{
  "num_hidden_layers": 13,
  "hidden_size": 128,
  "experts_per_token": 4,
  "hidden_act": "cubed_relu",
  "normalize_top_k": true,
  "vocab_size": 8681,
  "learning_rate": 0.00277,
  "beta1": 0.9,
  "max_grad_norm": 0.5,
  "max_seq_len": 1024,
  "train_tokens": 490000000
}
Below are experts of layer 6 (counted from 0) of a mixture-of-experts language model. Rows are named router (the router's row for the expert), up (a neuron's input weights, with its number), down (a neuron's output weights, with its number) and show model dimensions 0-127. Each number is 128 + 32 x the weight over its row's rms, rounded and kept within 0 to 255. Numbers have three digits each.
Before each expert's rows: a language model's description of what the expert responds to. This comes from a sample of Wikipedia text that the model never trained on.

# expert 25
What it handles: Final pieces of personal surnames and given names, such as Shut-ler, My-ron, Koec-her, Lang-er-hans, plus occasional mid-word suffixes.
router:109181146098105060129124121087085117107119147179153054104084125113095147076187138153129098167121118112103106168176151173146111092120102139125146202118105097117099141148177163105073139147121152095099153122109170092130125103138115193108150142152098144190144154124178154102194177142178136103089063090130056091136156147077128076189125140141104109085157176157153141140162116144146123121122
up1:110116139153080150138105098122113103132125148176123198136146109106099131192113192139147075186113111115129141092120067158160135159148137119145146163121150122077126130090077061113077115110147071107114191122093151155201174159140122143170134129119118120033107130159122146135121166108111159143102119142078116176163128140127119183129131141172178159086146124124114151134188165055177189130078
down1:149171093120136114113090123115095085147176090147139135160119130082127140143132066114090146107112114081062111116169100137127127098077128181090078147154152109097155092141081097147100150071097107137162152119102116170083128095110111038115101093168172214177114113113129097094134134124114138099164103111051117160125174161127068109119140064103162148175174155106142150117155122157128193095097
up2:092134087130091068115105127057138137146142127171149115126146179110128095153136126111189165129059139124143124095177109121175122151062098182130168095107065083153141147164162123093156180158144135084154108140086063149146184121122153114140100134119096157096082128140167124076166144085171118169086107098108179059112164162165171149127157131110074150115070146092132111120110122104148140176178
down2:108116077107076206106117129132151154119205097100098137104101150157120141062160123065171147099069076193144158148112147114151141134140105135100166110087073188077115101166177112172165149144195090137204164132104114109156188125110092105097136133159135128158105133095131109152092089162126156144139121118121150098124112115075136084160115154113093086083098152109086133124170125085087125163110
up3:090179126073047151067120171196140169094113117137113084139109103126090099118197159162105109131124130144122173120164118088134064124089077080080108158119111146103174170158133190114143108132093112147098061170086092130129146127121099157122164178167148144135121185115138158126104153165155119173085145125061153187075076077113173102142137164144118143111133123112106142134150120118171095098138
down3:130082153121122117132120126133099154147143096111148119142108149113149088107096132128158096103078063124152133151166105072121115144109129145130106096034072137110139199152130147124137215133109153094142144172143148122163136204150142125120185171094171125187141153121150129153122130157113097130106138119079205199099171155115146095109081155095102181131132068096174129112203055109132158121121
up4:121167126159125110107136125111136193194139137143103114100090149077092093097138161176121139150197107133084175162130177100176119132149136124098158143119089135110111187124138178092131052120137179159102077132104175106075141156128164101098197153191171146135141111113129196124162107147101092147165136086076121078177139123139104151151134141176101140122147166161124136051175150112135074093147
down4:131128093104154168107183167122148180093154181164150171203137146159088154090108161120132186136111107141149165152135156164120145158121171160146145134090124124149181078104118126121143064117063130128144138181083071103178160181138081147186083166173117118123075142132137112099123172093142088129099147102112131138150119174101102130152144145151133076112174133154191209153161110180141092103125
up5:099190127156187118180127144159163090104107108114075137103138134121097064115131143167162170149156105162106161123151076119068169102112136137146129178190104091091125182156176134174134135127167171133141194142150054104095156111101111161067165122114155140150066133098184055101115184088146163153129108137116125128158103173093145147126123130082120107113142126151069130109097105086070135147099
down5:144158096117114184113091146116103118117165137114129111147141185133160127172121176145137175147115124112083118171172169134137165113075050148124053123132057086160197102139127104140141146106190154099129120153102136104064153080160192163138106148087123155135007138091147146085087119108151137121138114116127146137171122160165091139162166118133110145140087158061108117159175108133119154107106
up6:116087131157137103089129140112096128107135126174189250131062117099145149094110135115130141118128164100095117132150111143147125113146086110100208135194147108142138092110084104109082069099114101135133117194138180152122176119144120098075083134185098049134183135105161162109198109105107121117113178129084124120149122110132115130117115134091051172162120129142095087146145110120164131095165
down6:122128162155127124117133163102103184148107170123171079130122065132158099092096051099112114159152132103131123116174146141079100174136196100095105127181187133098114124111078080132128088063103120146114159126129092121173143169101097104123110039094113176132157135105157143113118159126092109073136150049100140162120062156132096160081100135163160132077170143095126108093149120158130078076116
up7:111193094126116159133070094141101115139143138134187148142122093111135127078200139187166168141111134107093168151151096173074074143132119106190106134169102067134110142145146130175117147096096140098169192096116088184156135118123142117075103159140162128155129156168222126167158121124143112117094135134171087123132132161176144147171099091150144072125128071181183131112080126149080142100110
down7:096161121100109203144117174128105147175155151107110129156182124138139084113161112090097173109122135138113145108141143136133125089104142137087129076128118117141156149149098077166081184149109118121105122065146112121161149073104125174099125116112187088122125112136113167125057114136126159129147134106133070131209106084156068116136191066141119159092153039060149177107137137120199175156104
up8:128153156115086164093146131114076149128097127082131118063131119123144184084136131091163119193112095130121110140136150152112184064144150123159132138106155149115151141199150174155175108146104085124146059099182147145115106118109090169060125110080091161084140117122190110075149112180167134063155090104097111153152187124122152140160106101120162105119164112129187158133070150136121096061080
down8:149131169115108143068134161113136155120141102152108136126135160129094177130125139113183123171133089147122126206066167126118150124118175159147081140116088174138117164197187156060121132116127075135153091100113126088051117124136076120076153184124073167074203084109150143112141127127156134099125135102169119113138073117112118163136170098123175174184124089187116125102076161136103143092100
up9:137042117134167113124083114093158121171107171129117076085076104135149135151084151124139077118117155115111098097173095139142058128146090159122122187156126142120125145162165103073122088133099098218097124096141105102072141116163157145158173125157149122140172122097161067113143142169135068098128188134136072091121100163139162157161153145208086118097139158150112080072154133142101121119159
down9:107120139101187140124107107119170118105105130152106126136059144100153088118128113166094123085114120083161119103154114125074120156208179183114136153107108118127108164131096165184125164123124051138098109143120115127110113155143130194164076100135197099145105182100097113093174159116101117119150071111201099125107081189139086098136210176137124094088128165181119083076139124153121100128114
up10:127123188145126092123160152096124151097098117074137162141112144085113072104154055187142106107107152162113130138153140103145112161140132072075150140144119083165148198172151026125115085143141108108109116183176141150082102174114068175140122158092090204156087123106122135116147130157071118085099152125151083135129115132119156155135111159167129093116178137164120043094136100108132117147162
down10:157098129151113089097128125154107086133129154113150131109077131150123171132110068142128133091233125151127099129221140111113119102108108142076157122105078088207149084202174133104201113122107128114114087187156125102115155174173127140089103111139082101099169151094125118134142117123166117107140142147147126140111143176126134123062088113112155170106083150149163154040169106135124155108181
up11:180148087125148092151117074146117113095116125189126091114108139094136103104125189169120136178190142074151121119164174146117123090117111159163191183111129159173162137138102098158047136139078176179109126054143137173180098098111135125138091158157161171176146095156118150128133132131216200101109157142098072158134171132095151086136154120151112155147122153135136103115146106141110148188121
down11:161126104135166046197097118158109084094095161186100175104103151087123146155123207047083168149152171107139160134184190129164165152148143133092106157198173120176147150131106135123049151150133095112085126099143172125118081126113111169094111130125160119144137158131127157144159109179137124121160078146098171125139135148149154100100154128094073161173186116140117083108102108135103126128142
up12:163105147176132121190126148091136117186161089158083105097104106114168128221116182133147108127062110160087144168168123173136068099144094102078117128153116103159100195145072110103072123131174096079099169150141121120164123170144171126135088165128138133175098139072107133103165096155121119132171104174140085141148130102147081144093126125117113170118092124147118165153169148065165064136151
down12:104173135108227156068110140132159159113171109152142110139121107087050196116145138074174128174144113121126112117182136123110105160151124132069140107121085147070091104151155162129168081104130099192154142139141132143090069142100139074178104104132104178100162197121072072116123155122163071100153096110068103114133114140153109193148081127152111143075139128084141128116128117127128144118118
up13:075127053156156085155132154125163063099158087140070113089097141090134119120148120132090131140133158116100136152163169099144109093116125192135098182097087155141149087157070157169059166133108112200073129193107160138131142077087101158150143103103197197135127087177127147097128160155147140114120081176077103138101122106158138093144106160102080150156107156146096126146111119122152134173112
down13:147195084176147127144099188093106105146187126089120066152072094136136091115070071089115156125141114148102142119236135166107117120173150154161102135137186151158143173121092117094129161099101114140148114123111162129159137129144164073078077132113207128123132076118114177097118163135155136130168090159126079157133118145132136169074131129121078135102118093061133117098077142155137080149130
up14:116175140108153103106138160128089141099119084173081061121138151090120206080099130177117121117134116189183101174158158137041143095146111134134133140090103150114163105103137138126079205080146174122078144160129131136147105125122137116185139162146118142147118115130118172096165230146138110085189128131107089117124155188102121080122120116146121095098075142154157126184149105190111110137160
down14:174178125163146128192106124165114058086095124135105169095091179134132136065075156086074153129132156136088155105233124121122123079108099178137089153105119142141146148129139095166129129092159135151137160192116140123146112092133124165127120171111144193118122100166081128192108146122172146129142121102097076132152159114141125084078166130145144142174146169092076075114082127168112067157111
up15:137213162140182068090155117140109159097132127157121097143092113116107117169139150140105124164196143124153094175155114118162123121185168158164128106092080082131082150101100129134121116151152174123092156060122118145145119165155123147131140069133160101083079119072087184114094163113156198121101098110146131189125141120171078121123065115086122125122098147059131116157100126086086173132061
down15:165099098160123120107068131112118171119127089166143093093050110126129130136135158123134129135078145131085099100133141134157097119134073133099174098138139172134159100162148170174079166113131094121134224097136113111122134142099078134130185110125127152219057177162126116132164126058120090211083105122124153080148144148132134167106117142143147127084160127113113082185118088103068179120119
up16:061144140119109142108129142172133107108140113146158093249097083090111107101168077135052125080096159115179143173108178138133120127127146142103160096139112146132119141109124178110069104172107194117152099080122082112115077184171110137120068147129145145151120130145172153159173075127132135183112140098147166146130190159113111151145096090115183083134160149135118112178143132107116193115140
down16:159091147124207192126157183078110131156114093127115112159134090097093118123138070130127104132114063117139164086178152132182142095098096133126117074182082095136178074096109171120124112124092174179141128095173132139163115124132129144114115128129166107114122115134198178145170065106135081145148130133167151170074133086166147099120148113095133089155140094187162135187125152163109202109090
up17:167147156075084086147131110150119124115107157160082130105097177134184131058135116160061167125142168135166165121116130113181103128116101127180186138135120160154145106117167140123077108180123127139106132117124159125088159098153193091084112138101143094136119105107217141137182158104123149125149081095132111149056103110172102106157075152101092135093143140133136057158088120220181117125134
down17:159147148108183133130131153166111143115138135128134088126149150126118128141137124125088138119120104091094173090239142121144217105166155104150117142142188165127146158096076145136112091084088081162135189121140141068099174084110057081161156179130163193125138145107078130120094088172109141091145190102116126174168106090087090123117092144131110096140126072162108114122138112116086074142110

# expert 3
What it handles: Middle pieces of foreign names and words, like Alej-and-ro, Bonav-ent-ure, Translit-er-ation, plus middle digits in years such as 2012.
router:151115132092122175121143093178088185130152095166156093111083078125174103063135095184179123157091128112104130150157152110123106128121113143117120116152173133090086155142102132130142072094145190104119145121170147055162148160144107120169071069142165173094116144113190165109166113175101082181126064100090109146164086133152080133075124123144081077136083107159113125164158082104139134159113
up2:100085033121190107111174135150117112121116165172150100175132094127101168081173112148111154100109087163144175154167129092121118117155109165169069136130095123102079082124118078119164138112112178117087068126086187160147141113077113185156168122182163175113162163091185170129118165141133161138090104110121140170132066123152145093141117163133170107133171087133142081128144143085130125174119
down2:123149081070151161102105153165134148087121119121106058154134121147094139125148124204179134142065146113156151160136136085179208106138113137177154103190153157143094106115166056164148079122123128120155068167169130123211162124146113114136143140149119103126100141128203143121115146114067116138137134124136148095208149141124166089103075147121174103153087132036128142117156133108145132139149
up3:116048119162165163129206165115156055095161137127166113170127111105101076125111089139148134162106107132109158124158139126174121148119150141097045155077128112076173108055141146113153198102177159141099153086187169108188138153132173149152091161132120107155133158109155140172146160119115143150130191097183134145109152179149106104122160125116146120090079138117084158092150132087085126107100
down3:119117215124154127082155152118106153134166077171168160139178178146078130180160100119193135173031138114099110116182129113154139152190134122133148115109133140098115162128196105148122139128156144124111118164128104139146148148092088145102128181090152141135117143073155125118192146205129110139147104151107166188129152167118145115092065092082158079138065154138152113156167149156111116148085
up4:110082153119168137133103157164133134146101108166181170126117126143056109061190125179158157117109107115156136097151117128092161191129074100123135161132139155129089096134155126118182109063084206179110138164149177141149187114105103192088094099182169117123097122135112146113100223146150142161137087119070097126082108149088131162101157149120095148097111124148183106094169132141135147125132
down4:163194152157100127122115169150147083113096106131152108124163100132157108164138127128127052152113120106086123143146101113207154140177131147126092135157164131127147150187126121161103118132101100176137134121127122103144175056179095168146102112143110110125100175066057081133147093127149170124061191139146121129067102169161109076139122162125171082146129097156090110136158224093099114112074
up5:126084163085127116115187178162113130164105178104121106140136142147125139065118174171145156123067214088096118155136152087180059145096078084088142192160123182139189147121106151111103090119100118137157119026142167155164142135101148106104095068170107146126117099188149169105164093104118114175114144113167139168121165111120129148135110125131104125145092140099133115147131101189097159122118
down5:171083138134133167164144096083157136158106100121129139113124114134081160167102142110069129123126123061132068085184190072147118180094097120123132128166153183117121054118106213139123103071160087111179091098145079133103124140135169118152150179155095136188143115182101131120131140155095138095101127087128138089113137094098147087121076153096078091063172093156160128117140134150175106152120
up6:136161100198150105151113078103177070044107085138129180069107145141130093096136200163123180100157141113079136119163127067168128135139157163107113122083175106155129175110135173136108118132141118109135164177148122137108070034126105097079155100173120205144090114128115170123178174153138146104110082124100101155149123115117140124147113142150105154159141167142116186110103128182158153129120
down6:131171156147147034100142171076122115089165091117111119142105117151121126105064151077084133123236145114062158153205117202111111087131126114150127123126151155143143115108135117105073167142100179155154071106108176130110137122169174165082121122085109120114176104133124079146118147137146147112083129159105079168147095129139101110174144138142120193085136160102148105100114144089124073099120
up7:145090149119161188149106066162098085153107122135120138129121130095054178194131099133123144141081148090133083132095027186128114134166112114142093114159179143107087145175085072130125077084153132112094104156167133122135130141119120155078175091135124126088162137125088172088135141141106147135110119068148113183089141182086131117121134126152121135085135099156172162084155132173103039113111
down7:142150122085111130144063131108154137101164131106120146115172163185136164150095103106135101094160110121160100144144120101088112135117108108142177100158113150157134144132132115102170123121077105122099137153146102066111119117224091208166118139111088158096170142077052125083140154086120220112098178148143123138141063129139121106135115083171128146140176114144109180084137116176079092094053
up8:123105166112077124099146104051171116102099124125147080127132098158132102091066159099130140148127064127047136173171102161143148142082159118086152149110128123056112141107088158154112140158053098123141119078112177112141128129127081074076132082113184127108124195140134149110117061158135097077133067152151144112175121111109116111104120173174089203138154090104154121153136135106165133107145
down8:121128127102134142140127164147192138132139149132122122127088135118110104092148131097114116137164104114061203170223126165065066133111079104119113144098217119174139101185081128162067166113121160170148143136145138176064094091099126127107112139125133152105143149137180107121097165188131081089167130077079157146148142126162134071091106136166133124075159141086122171134106142146130100155078
up9:138129106126128117137128158129132133126131163146092099119104100077094124141165098113095104207125109089123148164171152067101184129202056136155155076188111045150141205113184160145132143135141068155148131145153167149177121124138126166101161088135137109117144108116135111196142097100138111119100095171097075086203142130083098168164121106106096147121116125140101204181124106124148137105147
down9:159178096180119131143105139145104103111146151187134144120102123125099117107137178208135129145134061114176119104184083157105121135159136128145136172110201173087080138102233122136116150152218104107157073197196160117119133073103138106140142145119111090123120142113123097142154115076120134074129123117120095112100151097146145108148170065137152146128160148157144091123095098114174162131076
up10:177136072130113169145160091109178200133156133156151116116117140151156049082114177126133146085128134097099155115121136162127179106155175093190139152113106063131108155148120161078114122146147120142092104085158152093132108147134175103092090147122116094142166136131196140096117184172115139190070065143056148113185151081142152118132142143122134121057109164135141109126068105181153111137166
down10:142173099102116198119166188150117207195117116122084201086090141146115103117133152112160143128082049134068124178131164111086156116138124094194047186099102132122152125119126133107135150151159147128082141114150136127112124167181104089155143186179122133152078112082134142111080133109137097140099138133110164134154055113113164173109127115135122111162138165165152157092125080119165146140094
up11:124167070107119120164176144133094134069148120120122092167085143114109085068102147163144167097063142125112126192141143064156124135088075164141150133161068063092139100143079111130119091113119136144148107093128118067138158107166118101098107109195153167116190173118156093122184143084147068096106095103156138105090113187135105131119135106143112148106084143115079079139128122205153094110160
down11:119100153103116067044162139162133134095104141163177101142123115108114138071159092111124112139122162109153137114191162085104169123138129085204143169129127167105119076106087155133178110145154202108149100138165146116104145161131152161104110168198135157111119135205163165072136143093092120133131084072094145063105098100082208102128122094131136152097135120183134142155126091126144081134114
up12:203092115115167126093131121121115144091079122162121112122093119098152176092162119107149162113157139154163142165176148128109183081108079108101074147122088151154174136064144129111150130176142210133172147083113093147093137100144133122172094109089112073096174129149180113156152139115101081133134132158099092125071126104126099156109085179178144144060155092157106193121151118158052123171154
down12:145131139121187141110111156116136131078091132166103123136098084156114077048109103171072152098133137100186110170148086154161140134134075129130099156133145188137101117066172099072108159127108183114142161134154192091110144108178142109183120150160134112119169140139175137175116090151105138141111120157128104152112164103100079092109184106163115163120134168142133071154213053123108181143153
up13:128175121116177124137158138114072128079123132061111186128153150162174089083111112130176098123119108082079110124135137141114160133125090152122106184090169171110131193138136145178079068103194097091106121108122086095165131124113094063124063140148131128119135104131159187160146178088156126119037133124128105149106172104216131090111121165094164104121141105145153105129169116109078116104111
down13:145145162099167174111097154111102110142129149104103126169157147163141093105089131100152127172097098097126097126207133176165190089161090152070212116095181103090134171175103107119125145075100088095117135146142164141088090097124140118070119113178152074102087202158083138093125114155156182182154132171121142093119176106144091146124137134160158118126074128085129175106154129138105114158172
up14:074118117135123107125142089123156151103148129158141114089130087154133137140104087110156100138125121126155127031111156161143112182101112168062132146137105161174084102138142103080079142044098174137159159147104123036170149143058124101152134117105141104180111125116156118119171160191119131100074100102101133151133138177093096107126131151067100067112134112075103145138179117107099160054144
down14:153063132116116151129140103060155110109108093156130143090121124163129132161040154158150107153137134163165112053158172115087114119105176105146174155196154141103104139096143164129130113166128142076095108138107077139124143074121141066162090088171081107138084138154184068148144150137222094122153114105083127136161160084112135156100068103114126086152128132059084163146110110129137135103129
up15:063193132161121143133134112120131099119147129146176190101135104125173212061124139191074096166147134125135127121134140138158134139130128125114161146114193188132195155104185173163171143154130171171168120104142079123131139113170129136143158102158092155132106118083148122184164130121166104186088114132172073091173085082146077122085100142140080122104151131090135124143096117094103182107077
down15:132122103145128134162123124140169096077100102158104102178130162143171129076152072066085155117179083139148160184176160191138097110183091082099154144168162105118086145115096141127081138163098131096088130091159147095159151093130148138096137138152133079152154117098099170143102138134125149134100134207132091053109143181137097135114144134135076141139147102172158138141064169126087189158057
up16:154104044138123097085169088151115098100082157119162116064130106145194159164152131086132143157192113149100083181152092107160120191104158126132146138092121146107173114155131159131193120090113147139080188098144085101157170069170116152138161175141153126131114169146180138154153144115135097143140119164110114116128142135103135121153127066099120119099144044166117183118171109188147172075129
down16:133175130137166034083123128123174126107129137204063169140106168117101166131093113140145141062119105149160103187112170202136109099198143128114110105105088186154102112179127132137132157195135144103154101064115122106142133087147103097176120131129161153177140104076108130137125092149144113128136182157165123122169093139127084179151122141192154129122070113153148119155093183135112121076149
up17:092131102119095125101084153148110105078127115112113190090118138058150129148182109155160064173110095144144148147143149083094155168141121165070098120160144134134087084122111146116121105108175158071110143151106140147134144086119070178220068104152095192159193070153150112165121142151093137179121126148113141173124153165127098124110129121182120116112186149148122128117172119137127215081129
down17:082106088122117164132130134110157144143168139158124158154116111099170166185063152135108089136073130148172128096113065109171176147088126135083105129094132090186079135163141156104052110111123113114087144117123110102123140087100133105171117068160082104120082070135143191148108063136104115142095192113136141179123179111162092164193143120140152126118126084103141132130073079110081162085085
up18:165134158103101126075173141126115163091125110114110170078091081098065150162085172182137189147117145128105116157169142159060115118128108112147146064115074170101126163151137124078141201157109173121082154174107146138110142174096166071139127083105109101144097173069073149088114119104144135156115113110125086134094116126130119185149131090199117106149176165115135073083119080147157142115125
down18:153096114070154135095118127145072133051147147195201180151052135097119129141119176160087142103077168111106093117197137104125156144114069194126137115128109111181126112166167136093098105170099126134105113118125169178103088129072131161126123103175146075141087123130140101146139143106115146157134095160135149149091165164108146095114139146161121107090121237165092127157168111147111146132160

# expert 4
What it handles: Middle and ending pieces inside foreign or unusual proper names and rare words, such as Hapo-el, Cés-ar, Hurric-ane, Les-lie.
router:132147137119118144107130093114132088112178128185097148178093106123143100159178091158109086153189120061139153114141115110120147108128117138170143121095147116151096170141199078164100098127067100045220134148166186099125092117121136085132102145121096126110143195153132138130170136085131126138159153094081103150151177063076114140102090169101136070160135133180187114124080099128107122143153
up0:075153105124133201162127114165089156214192149142116168113140155106126117083121144127114132120200119107224122106153076078081130056093121155177089107117180142072071077157169101129141129149090097095185123112128128103118132103105139108126104157110156170117096181154129131155111090107196140133171165103142113160138147117136110100129101120114170117131121064108136137078073138155132137119107
down0:111114176163139089105123110144099078066051082113169130098018075125152117147083095168105143178142116128086109175206131154099101178153130148097141128163121101114142120111105155110127090105181168151055159128105149118145091190132128055151092064147093139122117090118091128120169158133126128092143104146146160107133133131152147128137125150133063148166143165131149075175155148113147156123129
up1:119174092109107140120095098050142065147151097128175128147111103120150109113185120152103104075189143125131091082132122148171129085119155172121124141153143125158104133146116180172072169122113157120183159187164168139123132127060126113124141116180095085152140160160078194130077064113161140175202147161125142116135121163136150145094111096119082187145128187166103066119107106116101123088138
down1:133122158125149134135130121150174174176179144148111155147090133139085052141076123033117052110156122187180114077156150076086134104098131179188126155084113073084151154131141151107121170138122063059131116117087103138133145094089151192148130147063132168110104138119137083134110129126150116096082119094108113124135121089158138075155160131144105162106086093122160136130117126105117157179084
up2:115079072089107130135217089166126115144079096085133073076120095162152104145112105105133098093132149149122160110067139132091118080060176069115126105177125160072171170104169141085170160140124081142137093149149140134108088106108121099141117152133134163083112169129130134158149060108134098100158096171115123146124143136068185139139149135082061074110194108159126150105154142097131107162147
down2:114128167099081170149183152116118181088153116104112086136169148132100118119145156109176146149177138122154180159194128155125054110083154202039124139168125167106151152146143107133180152076143160121144139093136141125105088158139156167098137133135174149100177201137104130146116142147165144100163160109109148100121125157184210085091110073133107083127161158154118109120191122152120174127146
up3:097159131168104139138124077250083137141133131118141113131132221131163152158140127127129192078135087202187132108177115131156162163055097168103103125119192075097149146129153136107150178136116083088132089158064152123101164097130136148112120080109127097168122136120113143092122156113131122162122126086126074165155125171160131105170123133143098098070149103111152156142147104120159127075139
down3:163106089153156158143107134103179082124118154129167201065104139117136094154128159182105147112107049100130100110146071144162162061071120096110142098112164081083149130162164116137113130170083073083103182148153159112128100115098107147091145153165137168108125146164118129136185089105143102103112067108142120155176122097121118113198154110140099152081090165145087164138135169090085091139071
up4:109125149183121110117130106139137081125187073129103142128110141065155093105158117127120190149146109125182098144186105120142143121135093166183164163125189115130127157115080125076079135133156103107164109178175152125096098071098113168092121105180128110143140152140106114126100146098195201106158094159110078115185145156124174101131116144138125156112136117226136170127091138098155088134216
down4:129151131105162130114130094162221171168182186118114114117120145106111139106089132105085122068149148131193136127156114139088102119105117198095100132156101099087124122141166116138178088153075072129155168133157090157167121092117110170128167144060082134116113081075121086124075101169162092111092154079103121100103127083160125046117150156160086127140103128098123144147126121114088067130075
up5:148106158151143121081177158140129126093118128143101122132114144062133169176127151130164117125113135155103083067169129092110140090135075111103131145110125059163089084174126060162088097126209132128130126133175133074144158107126111158099101168125072071129162084191096141135158142106119119063132105156175074131127085090098164082125123079142087146069081112160117142149084095141182140164158
down5:117115131104158117160157103049194124126110132155159159125110067114126161111171182072120166109174079129090153178146128088091076105155101144100137170164132164065134173103169137150173137160144132065162122168173114089118144104110132179107176130157148088114137152117196172181159140106147089110190067125120147120133120145129130129090160115179133161133142200100113105110189128154139089132104
up6:146126144175108135111189052144115157072173090164150090178117178120195101164106160178208165110146135077123144124119142122159138102191176099131179118105145127152125121163187078115124104107189134134180169167143139078136083108166161091123090081117117141138123127137146184159158152121141146139163133125126156167143109116129178153188084115113106107106173105063099112098151140161173111154151
down6:071119141174144179166141109179164150083092098174087115120137163109151176137108126155171114140138175059119106165139151117077095120186149084137110055122092152157157127107147127073097117124145142174123072105097131118095087122106084140167133086103175193117137141181151153134159167160164108160176114111109153148155115142127097152117105070103143187134141132103108111077116205165113088140062
up7:118126170132063127189163098150130151147140158109109160140143180089113076182156115129173114129033093087070126141068178116210151149103090079143119133164088107152134123088167093137119113148101185134105122186134138101163111123144191165150118139155116085057137073110086148096108090141116157087154133151127126120093181121129145092133096163083091152171149094124159147142160116106158125154156
down7:115170201126122122108155166091147117118143106090081080115139081121088163153136107190179120164139121141120151158123154100132121062130117149136092113173114186129086096140136135139176131149148135122167184172153118111153119081125132130209206152145148127114108136155192120139079099117156122129149111121195136150148192130102163090144090080107123092133118141113054100138098129136177045062095
up8:147197119140118093125140135103190141041128141124100092118136122028154093115176068098108088134164107156129138160133102102129163096102077174084142140077131124130071119169152149178186124100096184132049170191095124085139122181085168109136126149155086095135169104121104162102121152134128138101141120115093177105128163143129179103164106151124149138105087078155131114114108083148134129098152
down8:146177121086170048097165124146150120172119139146088141094035129173154161121145145077129078105177108121197133149194144082129115117097107191106156108168104147165123103111150108182133175191117154088170104128093174093127110135134126193131154146117079129122161126120118163176111131139148088146117130138131176089144165126102124093166159134122150051154115165116103170139123131129144092197165
up9:104088159097123144115092154120079101091074106181114126138179158142148112134088104156131119111124137165122126116125135173151206118161093141138083152119062155063170091108148129128113138185170126125112174113156137087160134119141117115127108186127145164161117017146142172076135130122169173165158133114095153109091181081155186115082096166143194097145150141074123133114112179145140079086125
down9:141118119058133194120109215151111116040077136141104147167113153155179158109088185180069148138170099155190164058176113113162131110103099086095121183127148150159110082166098145115115107106137145148107107088116123100080104155167146155143128105056146196126203098122156154180159140169123128076143127137122128130181155133136124125112135131144158125138148118159143143126156121152099123086114
up10:092151086137083146106098132127134066113155143075131140142119129138160116080093125178182130086158084099152086106129149113107129150168132149108125120125141117123123146132159145126146128155109158114102086065173166134109092084168129136105080132093069155096123051197140114142142149072200094095126195100159094033125124127126174164092171139102109159103135180162115166140069119114056115100127
down10:131131140125175118145157107080215186213146110156127159132156127070123158108162122110077113159206136129153140120149119056136143161079112199122138159123092152088103102167176145091168086178126104123137168177161077106106156118128129116153150088102090159160088085105096107146121148117109081171141133118102120111088161094167131140141100175092083197148154123134073099140109125120169146111101
up11:059173160077130138089106086144108155166139087155106060095107106131130080116165059126119093083139177133116083164180131121161106107162128176152159136177162106113203153115108153137174088137119130118189184126167163108125154146132059129151152117182075127140131165106159161110133130153113136180109132101110097178106065160110133132173123175100127120176182146139149088108201136110111127125136
down11:114106091099147062176134217158159177169126093132185081120092130135123101083080149148145114148110095139179063120159116176080136084090140134105154124091125121092169140205128127090134182161105090108072117159125120054142076096187153173138155138131120139170166150104171090147158122122121100072129105121137080089189122147147127102135112100112101135134104119123140147196095152159137147108128
up12:166125119143137175074168130118161099139114149123133129099146051090175126123153077089065071157156118107179125151132102156117170145192080091191160154096152103065139157187161149193149092161100164143126072123118149104188136118121148182075111108127099098099166132134127134131154127128140190089120096119122071132114145075157092160138157110109155128137122156139134167139099134131081198074100
down12:111156117115139124151128114143187106123133066096168127138097142110133170117118174066178130154148125099151164123157109138092203131144164081174119143104152120080097141186143094154100112139123153114183158153129123191132124046170091098102116166128150097179188104116102114120162082100123178106141153127153159145156141093051181138188113183154152119187116178063153168101158141120098147133116
up13:159114152090125130142122121069153153075143198089148109117083171145110177110153085186096153106142150121106136108125141129119113181189121122119179124111160090110177148097106140110112166078144142128145139128138135107121154134140128137039144108107093099142146134163141114141128165125109134118126102198207151085138126212107103105215134197093067176156130122124161168090147130170148127198162
down13:080093119129147145130117161032117188184090133160082112138142105097135111136126163128082112067071127136100130097119160162143096117083136089122092172119141130033165106128107135178115148134131071135106176090112151124122171075164160135159127115161111111136123153100165065089130113070058156143078168153144080168166101123106071122139121141123097149107131144159128115116111139143102148101041
up14:161082070106129141155104113110132215177105168210086116170103128151100182132059089117133125130139165109142111112104076124151164137077161086150070104087154132100115139104178096167092209042114125132124136111163123115147102133170102112156164105116178101162165111170144127102098147204109087155130103097134157145088162144138112154166126139141131144133165142152119113118101111202124114145155
down14:154071153193126096157109144124172079102088151066134183085160119101169094168127127191115158130114109105184155151184122114111122156109084143124117134150094114187101114126066139123167104140082177130098077177136154085128124080156072082210140140137076075136073134100168169177099108158074136107138165120158152107155108127165119110143139091111131140131088158105138123157089081137165109118113
up15:148120118157158144108182144137118091137108140051144090120107091157170114128155107203096100132123126133105158153160157121133136156131136143158090114069131095116152142147136093188097127188110099124167116125132158180164089131167132187138155145090148155100098151139152166098106088059144130142149076184138153192161152117090085075124070133122127099178142113062148147138177114058175155147206
down15:126172184078132201156121118142105182110154134135101120120188160136113108146095099139162080233048138142132142149081087202164161113170146103163147109035116107100130113138120076158125138103116134087091136133143120122173138144098081083109184126107143147118150148112171115115118103144124141131071127142160128114142157127150171076169085153138166179120156131110185177133157114109077132106142
up16:101132143180099056191055113198130098133136139100067113043142141098171138103154120037103089112191129140122125159138079070172147159117145165120158126151104176155174130164117137149099164170106108122110127154110148184102141089110166136107141153113146127121167172154151145079133177082143056108085115115117153111135133115118107150104187123167142133128134099132173096152119139120091131075106
down16:124143054148126129165121114113195174130115166108136115134111165141115105174157121100138127097080132202090152201049104033179159128049129104137131188183111110136085099136138112186139159125159072107195100102116143158169157082135154121115197124111117090147128117137131118132044166109108116179127155142158151162148130106114077145094136118128179127117124142113107120118120160107137116123133